config = dict(
    n_layer=9,
    d_model=128,
    n_experts=8,
    experts_per_token=1,
    d_expert=96,
    d_shared_expert=192,
    activation='squared_relu',
    moe_layers=[2, 3, 4, 5, 6, 7, 8],
    router_score='sigmoid',
    normalize_top_k=False,
    routed_scale=2.0,
    balance_loss=0.00153,
    balance_bias=True,
    scale_expert_input=True,
    init_std_router=0.0244,
    lr_router=0.00296,
    vocab_size=8192,
    norm='layernorm',
    norm_eps=1e-05,
    tie_embeddings=False,
    optimizer='adamw',
    lr=0.00372,
    beta1=0.95,
    beta2=0.99,
    grad_clip=2.0,
    batch_tokens=[131072, 262144, 524288, 1048576],
    seq_len=512,
    train_tokens=827900000,
    steps=5331,
    dataset='wikipedia_en',
)
Below are experts of layer 2 (counted from 0) of a mixture-of-experts language model. Rows are named router (the router's row for the expert), up (a neuron's input weights, with its number) and show model dimensions 0-127. Each number is 500 + 25 x the weight over its row's rms, rounded and kept within 0 to 999. Numbers have three digits each.
Before each expert's rows: "mostly gets" lists some tokens that are sent to it at least half of the time. This comes from a sample of Wikipedia text that the model never trained on.

# expert 3
mostly gets: " K", "I", "K", " C", " I", "V"
router:536493509484449529511491466461537519468518524552514476488489506520526462535501544496496546506467476466494479539527501493486516533462490505491483469503487501452511517467517490522472516465470536469473511497495514470499502475518476475484503502513478517524503528543507549477460499495494526558553497497502501521527513524509527520492498498499470523526498481519439453484538510494477501510456
up18:559503452513515469492479461448517467452476483533512527518509506528486492482455540508494519475552527473479460497485535510443530511534520499501509493504491482492511491496486519494485548526492475483524506517474506478497470487501485500518529490482501494475489489537507512451472503483501475507518509496491533467489548518499570537560509486504521533487510449502511498496509529496457486521471
up19:526517527496544524520467476477507520545522532458506517490495525506510510511553495534518510489485486504474529534485479508514500508537509463519473524479513493473480498492532502516501514512490460482529505487539506475462483523460482468511454490484510541501449508480516535492505452483528462503514537473517474512478478493443510496541509551449504470450528520494478471486524499506476539458498
up20:470534467498482518508485503484471516501500518472504478490477492486454491459533519479578499489495539464506494494535540535465532489507509542487528429549501493466549456495487514474481484486453520483525503515475498486485506515479502509528504460533486509511501479511519508495514518484499505521496521507507505551532530545509507491573500471461478496491510495503480500500488551530486508471489
up21:490501542516546468434531510520548505481518511499451503498496483512508456493517533494507495535491481503458503485554447504480513507510502508482528476479498495492509487475499503500519538497508486493499454509516513492474549503430495499500548528516482522493479468505486543445501513452478521498498491481508488544455504499491487522470497476500484534504541473474465488487494519495518564476534
up22:501513494512498525458473496527494542502498501460520499524441514499473523538514496505494499519537531465517504492512519508504509494493473521498502511475504464549551517455493455475474512524513511506503491500535508464511510525494498477464515470479504468513512539525499544443532494443507482487486436484517517542512536505506504493490484487483530558483493454450499477495480534478478539465496
up23:532487505511496506465519496498535492518518505485488436497484524491492532518498494457546514497525500448500503514500468524498523536493536493498441493508553450497524499440512501507517490550476473497525470515481499499482554540537465498491474482491532492456522506519505509492490488493424466517459500542511510505525499445516487529485526490495465512505495489479482551503513519508484518505497
up24:535465507481496493511506487466484520525511503523453508498491480459522526516500487496496488503540515467489543505518476525490488500493490457485502444510497535477460500476546484465475512520519520516482468511575545483463492492498492547489499525501482536463460493479530552491492424503518473507526476507550473516547501519508487494502501525529559489483538494493521489489479497499511499513499
up25:504493527501501529540482423484503473457494530528518550463517474509482477510541492506527492487482452531504496522460543491476499506520511466486471459466558508526462481564547516498538460522461490520524479515516485478507473477515496467481512489487477529518494495514502530557528488481520510496526495493538473499483512514476505492496505503476502502504491478544496479487485535516503476521526
up26:492514483488537565511483492491453485512498479505491498485461453507516541472547527492526505464490513486516469457479505478489541534518524493476453494493466507524513516465516473473521500511538529461497447521514519494490503450508492566507477508477455497468509505514501527470526500525491514483505447454521496504477494490498526503477521505506500533514540483511453485471525544511495534518500
up27:509502525520482485519552501482539514516487539523475514531510498512501505461500539498522520440558537478458498500482510543475513508500474493430428553527465489487511513507515448527479480504439467508509499523512512477531532499509458506485512524491481519493505501490483498505513511502478505485538518498479515506479475513541500491494498491519506531485505485490514534489428486513526466476498
up28:508500483575509536506491472504500521511527515507482506508490529474459521494508497477493496502493550552476461518527499504494475540464504473500486520475484505504482452505502480517525472510485505467503475505472509471497475508565484460512525492531486508520534517487472489467505469458538480539522549512509518454496472510452502528488546569492479519481530492527485513527464486485510526492483
up29:493480550502487465479503468508508472474508522496484503494490452497457533522534513497467491528527558517441515491509484508488441492527533535492495481543517468520506522499529487457560485501519453514491467510507490507466504500496498484485488471508488522459482492527475506507510426500499478487474524573513525501502515494493511510517520499521537538480521488481475490465533500469537503508497
up30:474500510526482528501513486486493460491519543440491530522496514509520533510505500518490524481499537539476526530553487489486539493482512513484475520511494460515533519481476479477538502525480518498498510491466496467479441523465472508511502506497472544495449515506450534499498541510481484496521509531495491480485478463461518486507503455506517520478540526434493557492509494502454508544501
up31:508518487464522546515479481444487528486487489489501515499461503489471484491513504503442491501538501525477476511533503513459524550485498504514522538515527529511538493452565549479541507513519455515511493501539466509472487515475506505447500499470514516495472526510521511504476505477486539506460466522518455474534464492555491518499490502505502503501503503445513474470524549493496509496500
up32:516502494518527527494510507470506491501465519487528513551475541504525509494456508502536492521507498512505544520457521553461506492499503485514491474429508485503493519502487530477485520488458493511527500491489459443528519524508490458474510527519469515520503523473524467496505531456481459491536472485494533551497528495438493454510499506465510513511512502449476549501537510485487523503523
up33:490472534501515490519504512510501496490490530516511524477514475453439519523477551543505488531535516508511487492460476491470513504488501519499477494450516528524531475472507497476498509472490506500475498518507493470440497481539466512541526472499526482508499498531514545486454550534532494463508507558516496470512470448515441524494487526505533500468491475511492505464511492553515514505485
up34:487478496490513514521514535517478517481468546449507493509489523468479513492513498486516514483501506502470532533513511496497478515479528497514433476440487492532515443487516536501499472514516512506500474499502503464522482458515531535441479517482489482536511500535505468451542504543415494502514529490532515505514483500486482486489543513446494496516502499487459489536506493501520535535493
up35:520465502485514486539529463472451514517509525501478513497494513465532503502474533493507497513498544546484455499478505520501519477506532507538490503516479483474467501486544537487501467487509503510501478502511516484509454475476504469490514496468505595490535488527477519491531490510505529532536489576508480487514533457481526490521511514510490461460470475490504499494520485538495511472445
up36:533469516499471546490516520523482496473514501532499495512525498471445495476534502534507530512500529518469486452488486469470461508546522532508482514496501488533498422516492514492520530504512489526506489495505514463511515422516501475521531508504482466506526487516435533500474517498513452525512486505487518497533518525513517511502543487448485500526533482467478470479465482527485515475484
up37:534520497485478513495510471492468466494502466508474483522504524478535501522500492501494479516489498465501533504505502488471500492539503486462548478479479530483480525467514494467490529485504505549492508518528533485522480482529499504498459534554467492519425510513504496521463459479461499509548504503491507491502520523489524556469556531496494561511501467473508479472522532490517430493496
up38:513501452510518480507520514502455478474490535514490523501465529438508527502475491444485490513547454458526497511498531534523541501504494495491500499494500510499497501491487493503551505505508521481543453485492455461496438533476520554490530496492475557516507498493515513478515504492486494518516474564502520535526564507522493530510483484482472461511501515518505513483505525469499540483504
up39:544487478497501484482519491498482529448485503532500515511465496469479557490484534489491487492500539495551531460489535535527524513498474509451490526524516499573537487486501503510512561467502492489521461488504486485506503478495526459475480507535490489499507485510514474479483506472449494493544546506523507528506576470489482468470484493499516517515482485501500461466452493507501505493478
up40:530487505520486527521472459513527519517511497487512434531493503500504477521525537473501489538494533497554468491488474509504530521483476490503482538481559494482521498539481515458534508451490458466495528509519476487509502457527521516514474477524501483530460521497466469554488507474492511480469524540528506528476501545508451471509464530520517489509493490457520495478485486494460503471495
up41:527515494518502502504512539490484502510471476460443476527484503478512521500497494536541509459515482469471459526507453557482509520465500494452469471526488474476491481497504501479509465526518489498569490525488518502518489512463543449492489491525510550498503556535542454524504491482505448474484513501536477489459486519509540524488508500481484497498536474499511512481533491489479515493515
up42:511452524492493498534543507476466533545486526502485503502510498460529498526542510461555542513474492451477480520486519569479509491501550504503487496475515522467485515469484493478549543488452489532532510518504492478523513472485516524530516477510509550492493472480497517462485469473512503530501511490522504478493483509520465505458503529500486495500489480475500479478439479530538529524505
up43:466477499522492486490532469478511527530514500498498457495492533523528475456481482534526513474528477437481502510492470527497573509512463510510500498488486467544542520487506514499481504495503489554486417507501521452505522546495517487473507519507479525497477500483497494496528511508487499497507523522492550451480498518490494498513534491498461542465524484515479549482517516523460528491472
up44:453467469518493527550506475510494502507526516473520510526526486513532465473480551529520491523522491526472508470498502501511500516484484524523488482523478499535525484534528547471545484482494466451511497499481517494506461472530527491491456491475515526533466455483463506473499468518492495535524485543543523495457508530515489474490467501469477485496530488458477480507478509512480519496428
up45:490489464523516499472488478534540532496496394512536459495504472477521467520513532514489476505538471492493479484527474505481480499566500528497452519476501499499473476538491528519493473469508489469508518498493496444510500511526498511538498472501511516498488462513561485489486548513504479491526462514490514493512511503517474470489498530494509532519487476484486517517518512566480466481492
up46:506522479514492531535482507469510452526514461424506478534483534511484474538534516497532480508468491474518482491545490490460474526516509537523499496505505507526502522483524440477493499478499449522522483522566494479530494502526510490473504496487480504490499537493532504488495501522493510493529451535508529504473512531466476502485484478475471475472504520457476461535504526492468522539536
up47:545496492505469538518485505462513526462504502537551468474459493526509463521576503520457494521473518497478484490486483481469499530494529506487494506465525524500493514462507516482505472546482492495497510485521487482514518529505499448494499539468547503504480498566503528480512481503548530520529481546530481516520513529476543493502472481463492488526500513501447503503539498484484532483493
up48:530483483517509539515522454464470499536512469514498506543472471506518520465482454573485483492497512512522477537486471536497495522528526449512485516508501482529495493498516496506472477514494504494554486497488480467506520525485506494507562521487470511448496482517461511498522492507503491479520487533494497505505511483491502515544489525499456470505530505457545553504516568528450482497493
up49:515500483516526547520479512477483493488476495541495478496483505481496524495472501509502450526496503522538524470466524459502551525572462447525452437490503530495497486484514483495519499513491476522509505510545495498530530478460514522477469466510504444518499494522501490496483529496498538502501494544509498499454544464469510438487482524511476513499519518493480497494524501512504523537457
up50:497481504527477492486514519489536487503457515506508457509505501450503491525520482538460482519483495486471479555506491491520489562510545497483493523475496522493532509521518500508522522537510488512519496521527484474534536464510501511507449452538482522529527505513523470546486511464509477468512472479533474499509502511467485510479557490515499494463465522521486457455555481532493452479487
up51:540521534523505483473555541520483477482487530524492504534510528507458493484501510469503506487512528489537518506525477499508460523508530523474480499517485455527518476490485474498517499470523512468484488514485446466470462525462554507477511526482507455506465497513489498465451534499483513498504449522542473524528497503531516525494529495479500489527526459479467487470448504502502498521444
up52:532485450494512501527488479505529454491495539449512513502489508521531490507472529525518463522508484539479480508525506493447488515506484494501527528519511474474523488494521503505496543508442543483480443495519432492489519480508485486499506527498495523456523520458522511501527513492529471487526503525508450473540470519503516487489477502521542507555498490504445548476505516477485469524486
up53:520475475484480503509459494465493517506506500511464505491502531506561479555490496538557509516527483489489473494506514483500496510482487539494483509453520500471511511542507500438482474456532475494526490481485485459512536478470516513523509550490510561495494475545529494511512493472473463519510482521516535525543524535478470480520534523490503502483476521450515482503492543517481493484542
up54:492496500490498514518488487447511487490492460482492482515471492528500514511457530492500533517479474492484468525528493454525453482503541521492525498507576523482491521572485494514532472502449503462560500498509477511502500508526469512470459523455510465495484528504484517530506492480477492538478483537480502533456514494533500531529477459496473530516537489471480535502486515501499486500531
up55:523499550511507493522479474488499497456461550505488484515523541516472500509478559524523468483494469500486548487492477470481490502501485449492459540493530501496489518497502438495492526472486446470492513540462541488504518487445503537500489476531511461515494491462501518528489547517453435509510469512517507522480526518506522515474516494495485536506509527515480541507506483504491495519505
up56:504453499503535489507466523488510512555436536501499504503483463474550515534504507504539503486505512498515482498468467540492461493500481484469492512524499503519463501506486498504521458504471469492475530510495481494497542494467563517500483496489489553504465470517520491468526533485480506518547534507522528497478503512547499525514485463485524520465484529467512572503507508494455543490514
up57:535475542496523508517515507445468519492473479493481491485503540502440523525495492479515494468478504469512496490515473497483498525513503500497464478507548521515540531507505486523516482490524431535565495499481475490466529511451512516512475466482525495514495490502512482460486510534514506444474473507460527495504516529541509511497516531483466560498499503442475502531458507508486497484530
up58:521477503520507518497562542491512515498530467520497467499500506502518475492554496471516471503503498503549474486507509503450533522499499452427498497534557508507490498494497502518510507508501492500453498503494480466490425499476498510517473532517460481457518472459512497522510502498498497506514513509471522496498475504467510501489451562519530539510479505494470478531491531552545476504494
up59:530486483507477540536514449530498525487514482538485479492489484509505508446519528510539498509484476475503500499510515505422492478565513508502520529502476502510529522515483492498458466518491558476569495506513517471482477506484510509468507511512508465511535487495516472478484528484496470478498506525546528454520521482471517480456464550478505534492513545494476474488497526486516467502497
up60:552471480484529506548524465484510515522497468528491508489513492506531497506521503501518538513490520513513478486554543507499516536480500467492522489523490502482445504527522505486498510485490469567485471519479506476488449442465508479490490457507487501512507451546491544460516498527498497513546473499534478532530509507486480506503496505474482493484526451467434502513532512510483532471503
up61:478507448503465532493471507506533528503500510550506494503506553489492502522507540551506503558476536476466519493515485474473508508497543488464481493465517519493534448487538467506486500525526505452489468475520490522490510461458491522498468521524489492495482527479444488532489465538500489495479502472495518512461542506461495515495512526482488522474523459519462498519482524511533544489485
up62:500483475510501515481498450486445465501471513495531509510490528502491501494557530531497503485490479501521498516507463475518506529471478475539493545469537474532519536447482484505475500509481492459522507514486499474504502514495513528503487546501500490502510557518430536459462553512475515501499461523480510523521505532539489499499501464543524510513488522468495494447496510530454467496489
up63:479471502499501490495513512525505525478489485491473421526518523483493467467503515467499521517487473532507474499543556513472525486483492537481482521515512487499476497485501521486483442472478476505499503522547497504513505517549509494513507513507489490455553528561485544492479451486503534484523473492494512499487508446486489523447522518469489526476464529491441520523485524489500523531494
up64:523497478530548484539481530496469456435489526480542439503472487465482488491540505476481553532481550491512459505506494505493456479498483473499439480489549525512514491493474528479528505533501501513501486493488498504524470489466495557463520493549491508481478514522521531458515499474535492537529504474514508457507486501484488519482503512486515535488482483486478501526503507529526504491502
up65:501517530495505516470493480490497508501472535500474500525505498493510471478529537482465491490487517519485543526467495479474545490469534522495477505491480462493495497503486513494505493447443521510480508516533476482513508468500483522519566470507458530466502489461536541478499471527517511524529547527506503542478533548559502503505499511497478495430481477527487489521527543527496491497455
up66:520475538469525555521480518534479546515447512532507457500480519501515531509520515479532504511515483492468469484517530538532458534503540495509524525458476456454471527503532507473495513515472435462494495496514515450492511515477509534523515466516479540483517513492505490506493506517493495464527509491499480542487498518526489505502509508506506492470494446507476476517559507509447502512499
up67:520454519485532511518496520488484517522495521499482530541513540483498502527519486550469492516525477471473480507529497479502454522481521495514444533481503456506527477474502511509493501508484483482529542529500508478513455467512507529513511480482499510515532515518431545480528556500533477520485502521441462497511455510467537551478529504526513471490502474486486508511504490500472488532459